Experts of a small language model.
Size: 10 layers, 57M parameters.
Experts: 480 squared ReLU neurons an expert, 1 pick a token.
Below are experts of layer 7 (counted from 0) of a mixture-of-experts language model. Rows are named router (the router's row for the expert), up (a neuron's input weights, with its number) and show model dimensions 128-191. Each number is 128 + 32 x the weight over its row's rms, rounded and kept within 0 to 255. Numbers have three digits each.
Before each expert's rows: "gets" lists some tokens that make up at least twice as much of what it gets as of all text. This comes from a sample of Wikipedia text that the model never trained on. Tokens count by the router's weight.

# expert 0
gets: "in ", "(", ", ", "the ", "of ", "In "
router:070132088143132093117071192135124181167103147097154171138111156105105137106156118103174158156087121106132137146189146117177148117138162157084105114091100131127135168160195159116114069159157155
up6:193116084096135135108152162144125143085078121093131137155179172155141049098116100190071054121118181105050153130191135111203152120182156163166188097130132157180151168209147168136167151165113123
up7:147177112169106166114120080076124128170116150074156170108154168117154142170102111170151144135121107119101173157155174162156125106133156131135109166184109132075103151146180116127120109142161061
up8:089153102169183108114140093123143106162117085165115130105097113131104121169132171149137124151134121153168150108120199101163115148178108108177118170132177079125084108177130085141123099183113141
up9:071147083138136147131081138128183097151157101117119138112158143156112154153052135186151134120124137089177142096137137059161138136200152099109134096181140104178151186124079170051076118080136114
up10:106171150197100080116103176104160084087113124118133120166093156107096167126078085144097158123179119115194144163132042127072097121175177076164147140093133101132095058167140092111131128150085165
up11:077120136158113083117167106095047117142102122068187147052120172167122101160088179159121154078049137105122112138139129162162110151143200121059069174134147148092131135119087084158101086134113116
up12:119168167072116181166139179138172210105145127146110146100176106088109126113122137132096134169127108169192131101138119106116108116156128160107083181129145155091123136071116173158180119125162129
up13:134121139162202132118151104100159076109110190126152123129068129161165133140161146166152139192183114120196091128133083106144085105147127205061163130128147127120147123184093172130160092089130107
up14:170131206100124068070118116098104136086059128128130131138182157104085092044154173163150147144107159128125156101129141068172107157145119111156113147019094126098118084115151148112120160097079133
up15:146150127100114132136168085153102155194208172164128124082187133118155111082120080142127152107113159143127117121184151094145171120173103079145166097071138124114147108104099192133120135108121130
up16:090139164146127129116134144046113181100148087144106165103175122163130112095075115122178155132145132143115123117082111184160093148046185121080140172104137133106125197153126126117119139113118147
up17:104136123153173125147149103045159181161162136133150119175058161020133139098095130158153149119103189152084066163162145135112107099153157139120190097130125085191116131142116189174110159139153114
up18:089079164188202094148152101095090131076134092128066191115121115167147111181134110122166163133081137155127119114161151174147123129140172157168084128068149184150170124110134157160157146104133115
up19:168096138145078094057142090149135123080126107140164164166124132157160106154078110107129127097140151129173126115116206136093173197138155143132087161142102122089164172118167120105126116164111115
up20:111115154114129178143110107141149101104131140110142138104078152175131142145114174138108113095105116083148146171091124158175187111098143124127088147033153124182116165111113145102075135059188178
up21:095089168110122075160140085132112149073166102087096155096159118125081170114173081145097107089102139142144096101174116096106148112165169077133107106201081122100121118145141057163110101181184160
up22:179111103141098147115089142163198128153085168096101145115137123080120164146134059173159083133163143133139136132135135104105179089182088104091078153116132122132154155156136097128159107104068088
up23:123106082210179109089170088150158124074130184167133117129127136098118135111033103145165147080158183110111173131141129176155104163134170145052078131080124110085161110188132105173132108126143166
up24:190150104117144133145110096102101147112126082104173115118167148130141139133117119120166183133137081152141151157114152221205121102102147128142088068112090112127122138139167112138120099070145109
up25:172094140166167181099123104208090092110162170112093153125117162057141078117139184122142126172112058130129183115118128073155163115114161145089154141070188142105141099130158122028134098098073157
up26:119093109129130189114097121140081122123100135128166191163155153129108097152179145139134168103046128164204117165100136157093072141090122128152089118103186134149102066146153116082120149204110081
up27:165081161086143114102084108070140113117143112099131107105161056109108133181150117076107141140121171133164144115110130091185146120131178135116151187145092052145207183177106163142104174151135148
up28:056107174160109163106146130154118133128142196159106113144097170121077199104125158127154071167192177112103133115184102102131136154097099065119108187116158081068167140144100164156135185136103086
up29:103142123135115089179097158106083138115096122128150068145219149095117135125122116146183154141119133182116103148155104090162093110144100118156119163156114115153099118138076130134077152142109145
up30:068092120124109132151125128097139148147123089154158157083137114104150155154223160121077160150105160165145161161140098164138115154105091137117137136118166131129133123099152100161131174211169168
up31:177073098150143111102103109144109137109158153182110125074078128130101172179149162142103102166131139125061115160169091166108161138082087166089068102161149118092080117116153098027153118104177154
up32:155132030125098151157137135113152080067140133122190176113140142137130172167115183129164167179129101175115077139113148135123107115103076128101109157127141090033161091123167086130117124094122128
up33:136061117131096157151056098163096146112097121139189163097145120126142137120161193163071058132169110151185139153177070172163110105128168160180135142159160129091130164197148167137135159146140103
up34:104127133135106098137128111133140118155088133137109132189138121166102154189123156114142099101116094106161112187086144090171045126076094102111106054102093148145093165144101152077134180078122114
up35:180152096085155139104107134121156134161195164136109164143069105122092193141086125091160086136097158142156085153128105133153080155115162114126163107107111075121130114118144137139058138106119132
up36:094099115100158103152149062124129169141146140158088153132075137108079176154117146141098164135103192091170111192116178146163090112085198148142130148114119115161116122138078095113122191117121107
up37:177105134117159105145077086173118104125123142112125120119143114074066139162106108161118150174143139096164100107145138068059089103128135155059095110147164097090120122149061085094111153101079142

# expert 4
gets: "the ", ", ", "of ", "and ", "that ", "to "
router:169145082125082148145102161135175052133136122097106146120067090130074154145206094125143125177071143082090150132090146169111048192127108151081145104118161136128177165165152173123179072167137141
up6:136127107170103110121129080120076162114065114190136121126103074071157106140136106134179122060120117111145162146110155142121179089131127154146093122159140117107114177148107102106140110113102069
up7:125123148182095135076047137120120119145173129062150095178229163118121084167097180080175116183115089169139144164185172062102142166132159121111155120095092156093124142162104149179149135185110122
up8:096110184120115119184145066125106188120136097131138129126098087095141142126119140135132199107117106090092139149070102172128122137088105123083098089105104139141103149090161208106150104194113141
up9:155122139144183168101148135169168124196132124018146117150151131154147156090109121155144138122136148111128113131137151178130191163151094161100169111099130124162192103056118127128098166085086113
up10:191068147100153134141127162072111088135120152157098194159106139117126123125148127082132138153155127103041146121147076154132118131155149106104123070139168122195106130076137115141181056159130113
up11:083157102090093160095105090138179095157138156123136080153141090132130110068150117130118100136157182113068141138176068167117177195149123157122194125144131145144137117085086125101113169108113120
up12:134178136175157166138148174150156130142088116141120186168130085082105152098099129118154169128184106086146136142102173123127111124141094124071156122202101143185095119200150122080162132125133146
up13:136087048133132151141193117107092172171090119126175142116137109069136183084082126064165173095183108140202131175125149126124132151150140144125121076198131138127121152109160107138107072136152084
up14:120099108103111136121133099070135149077101076143132077170130166136121060124171154184179098085145133108122115134141116152125127200143158133174167101125099139111124159101093187071089121116139143
up15:138120157180106140141126046148143115169131124098122170176136123117099131077154110115175165106151157095203132130137139138113108113137115089154112098127107120151107214126103131141109113151210092
up16:135126141140130108126077199172106155085084107147014151129102133087175102138119081108147166066146115141118133103122164139125108071161163190113065154093162189107158097164085174095131255106169125
up17:144202074102173120198121109111187147176107116142108077084125197104161071153140134162061169140144100172154087134080172191121164120104112159125138126124095052101098130104129143119143078170171141
up18:126125155140148089140114212116177183198156169094144151159114131109100117110141154113138080058095118161159118142086146129124126119156102206130115129157132087114173145121143134109152154160160191
up19:117113125143104130130115141130148090130096103134122132152146082108088154147101124132154128132089069085142173192163085136087149200155113138110103114091164147135119109147107148029089133079198122
up20:127145147079158113148173128157143195110089159156111109141120089101155111100148193136123089155154160151187103098151131127141159150123090119130165180128128128112090131123127137137102127095163041
up21:147121102145150090078130093121143091159102113110106147120168195141113057184092155163163118091172162146120160101141185164181166127098149130123084093108171183113120140127107111135107157105123124
up22:120175161149101101102125117127122171163098128135137109165095142139086178171193131136151137127132084041088127157128130131138149156225104082142175107105110106149103105138121179122188108134129185
up23:130120090133104067091122121114075191140120101211102113102134146116099079066133103135042082172071165179098091034108115133161103167134142146118075102142120134113079123150123130069126082068100111
up24:111125047171129104152109174122120123140182188100064074117095106077086193186108089185055091107113129154102209055116141140109106194094124099148109095101099155134090135041162132154153159169169162
up25:083130104106106142141158163115134107145104147181111147113145120160132101137113122134129025080112108078135133124141093134130124141080157098146188143123137154136099108181111062136082145192120136
up26:128138102104050100176118107058142102160123132091132120079133124155098135112121195090121106116177137087077100127168159151131107114114116131087111094170080125189087165122127145123102146110136044
up27:136184085093114153128112119109131111100153173136129110145068119146158178122115135131110071157147127088162151126154167130090148045108199109118137129097080122141147055164090159120158046143142076
up28:128138107099107135099111088133111150152126127123131107168062176097150146086195132164124138114105179120155111084165098128126142139109171123082098170121157132081135102183149130153100115085131153
up29:114178137155147074121091136138166127147189149108166163134124182085077105130110169191113166113172096179112163108124135169142118101154104090132114150171126108174134158133171117089168143146162098
up30:107142133059118133142147097119175099144097097124104140104079190121116146174081114129083075117122085062139132145096135146143101106169069132083175160188125150182139110163138110169142151127126131
up31:079115124112124139171097161134141091169102085110188135116165163106095147108134138155084198109101147095146119147140153099100029135154132127092166144085119113099155061126086083077148123127088113
up32:065177125139153096110117110145125094105093155092161166137099202133128155165092132153137153134146180143124119116144090054121132144109130132196108134120107119136102129087199107192136117122167180
up33:121158126172141196125143155141081137195119112142084160136097164037119098123152135053136067096107165163101153109117129106144088098148136111114095126110135110120135070124079060106137133131069168
up34:097173148125125158156146089127116122183114089184113097149133127128125140106103115194136173139165111076121106137123126110144135127190168148147135196140138151139170152118101125104122136194125097
up35:167133120133096129135108108155113131162079132082096080156121184164100089079110166125183200135150133119115149156107116124109120091126158156096147132111112080077115138116132142125174125157104152
up36:113138092125199133160163076114130151090135138089112045177111100138097120125141118101092120144153190114150156094168073143117155097078129138085083155109109096137135139113143131192084166177090076
up37:133087158103140136115097104138165107121138159116167092127143108112130121118155165123141143095123188083129116156100129139130099128141163123068139129144097129131109101101085152173188188092105163

# expert 7
gets: "was ", "to ", "is ", "and ", "were ", "had "
router:118143090084156108126091139119132088103137138119123141092152124194079145107121191168113124245081185101077126131162140126093142150152181126056122153139120129163162096090149114169163137165119173
up6:107126048118177168168149080109117146123138167110168132066147134141162095103132129143143125120213200132136160149114090148132153112125156215077074145127116092153108111079120132125136128116206146
up7:137115155080122159165093163115089109178107122127149151139117158134112124156106137114088103122133131151134066128142092130072156125134176062170125081109135102132133101145132108166090100118149129
up8:154103128177104076105128136080220106085223115147171096146105134132153140134112124152105150169099121148149108136067116116113083113139143144077135143143182115082162162145103114102138166106134049
up9:095145150153106077142183166159134106160105201098074138093101145130138123141150191123086108116172086122081177155107132110157129120149077124090097139161163134094102103169097167162161081164156119
up10:152105153120152102128135157144154108182166129077097175082141154085134136137109082208127124132165097142145134171164154116132130172158101096133154105094100128165125143164093126123103140155110105
up11:070099154112089161120148129135160156147087193125136134157144145090101082129140075132081179135129125164176095130093090103145096134154092128093057104076105164122124103163094143127161151064128138
up12:114115148094175110149101088126137150101142152060139131102130121084102169027150118139144206115116156124171097140176116084083136112109094074108087160176141113109218122080121105112097135157119098
up13:187160169105080094096171104105126110123144172086123121206165139093141157163180108164158155088120116138059124148109049118117114165124167143091116169189104136189127110115137150133125109148107111
up14:181179140153139099131112118131098193108166138144038155139146153106127092084114128130114142138132147134148133094095135119170154088131133132093119118116175121135118116134102149126178137082077140
up15:102133127131104131129158117155164151128128114126104158119098181133104124120129141083090116112094077155146123158104066130117131051100164159135184125124131072130175132145127161157165100123150114
up16:148147156100124115135163117116142132143135134088120101146108128142113132121157162067097105062170102084065124186065101069124181178141124146148159125105110125101038114112172125108157131109120125
up17:162124140150131134114186141105130101139109176196166094085114106099158153128131132135148140119106123166185136140120147146148161167064189143092143123163182162112075171128083132141190112120009124
up18:153148125067132100210119083167150091127041125124148198182109147127137178136147117110124152146085181162130136119178143136176097117156157092129087169102110100124088136091158160131138116104143073
up19:147138134120123142173093168098094109101187182136121115083112118139102170114145103125117067143101119180121105122142145092095114139074142161140117094123126101093152146082157120128104157150156104
up20:127108146184128159156106128143128076181125059105136179134136161184095177156111157120090130110192077078186117099130174112167136092135157135126190129116182124172169134111121099159127102105091154
up21:115113120143129102110146067172057143096122126104090125118131148144105140248127091098109117120089089155164174078123163107123060156127149161100143131124077175164125093110159163117131115122151103
up22:095144097142101069082166154133162073135121143179124118119107135077107071170147128126100128181112108095090030085131166137128071164132135104102093133108127136145105154129125121099031153099149145
up23:165104120101124106159132102153152118128067150121142185125138095093152085109077136138158129128118170134106102098149126079112164121098135155103137148129099109162135145061156099114130122102118137
up24:162108133106141146160102158071142183123118119154148106196185097120130140140194137178068094125093097131163198138123137193156128089208176131167191109106162105150180134127093123165135115129136106
up25:109156125146147108093124098106114138130097180135075109146126093183130149058118108126187143139138123107176117100111171151130065133140131043106062158094072111150098039131137128121117141128167121
up26:070094150118077115142109157099108167183126176107154095052117156206115169175122140186133135190088130085134129106113092113101104151172153139141100146085145121126173122159131138077145090135079205
up27:074142119162133128130113143119135106111141074136157144215112138144099168122149094101148136138142123074096138109159166187107110182149123165140122144128111126117110122094127112122138159144119080
up28:159114104102172135183123100135110146132089137141090177146170110142112061116135114066111179153120150136116101146137110136098098111134171127116088076093102166157144106168151126148108122087166156
up29:088118146134076133121093158065083108114115142099156155134101127154138105117150113027119117123098166073162193167139144140106114113116120173153113177184100100146152117120166144146105128075218123
up30:110099120107154132117147091147120169064096175168145138118052094151105093161078163126102130202111210141125127140138124141164136155158187106207181054104102124141131148100105119101202115115131125
up31:120149125158119093144121084181122181107117111134211117120152101090183129113142135148174077110091131147191117173149066129129101167095141136151035082133118143143165155144155102143133094146067200
up32:102075116075112171137147118138091140145141118068158130132115107063117129134094148129119170137075095130145132136170122143112123157128131100137148127079163127095082122134118074183097146194097146
up33:151142128155175113172170150156143096152086145120129123141089118132113123165106082145137129114106155118066115118139124132117119216110145138096111159060128076165198105154120116106126109126173112
up34:184096166148118105155204204107156147161097121175129103118144144169161141148112125050137141116161152142142113068119095084136141137134072118078116132093141167137082142133144072170176195101108065
up35:159127130118194102102129135078139085117106100069121112084154070121086138103138075148135101128106180092092213152076142093108030159203098137098178146139158101123085133129143173116151107140125156
up36:103103112090095128177117173088131120128094134124125080096110116141074125127155102119121117152160088093070111116118159137147164131141179115101146165097121150138178144068149139122192112116131150
up37:123137153090073152105108072146173129132198133127121093102148085161097136134146130082139103136088156126150075198090152178095120187167138077173114148092072118153182080142130156140133193134209154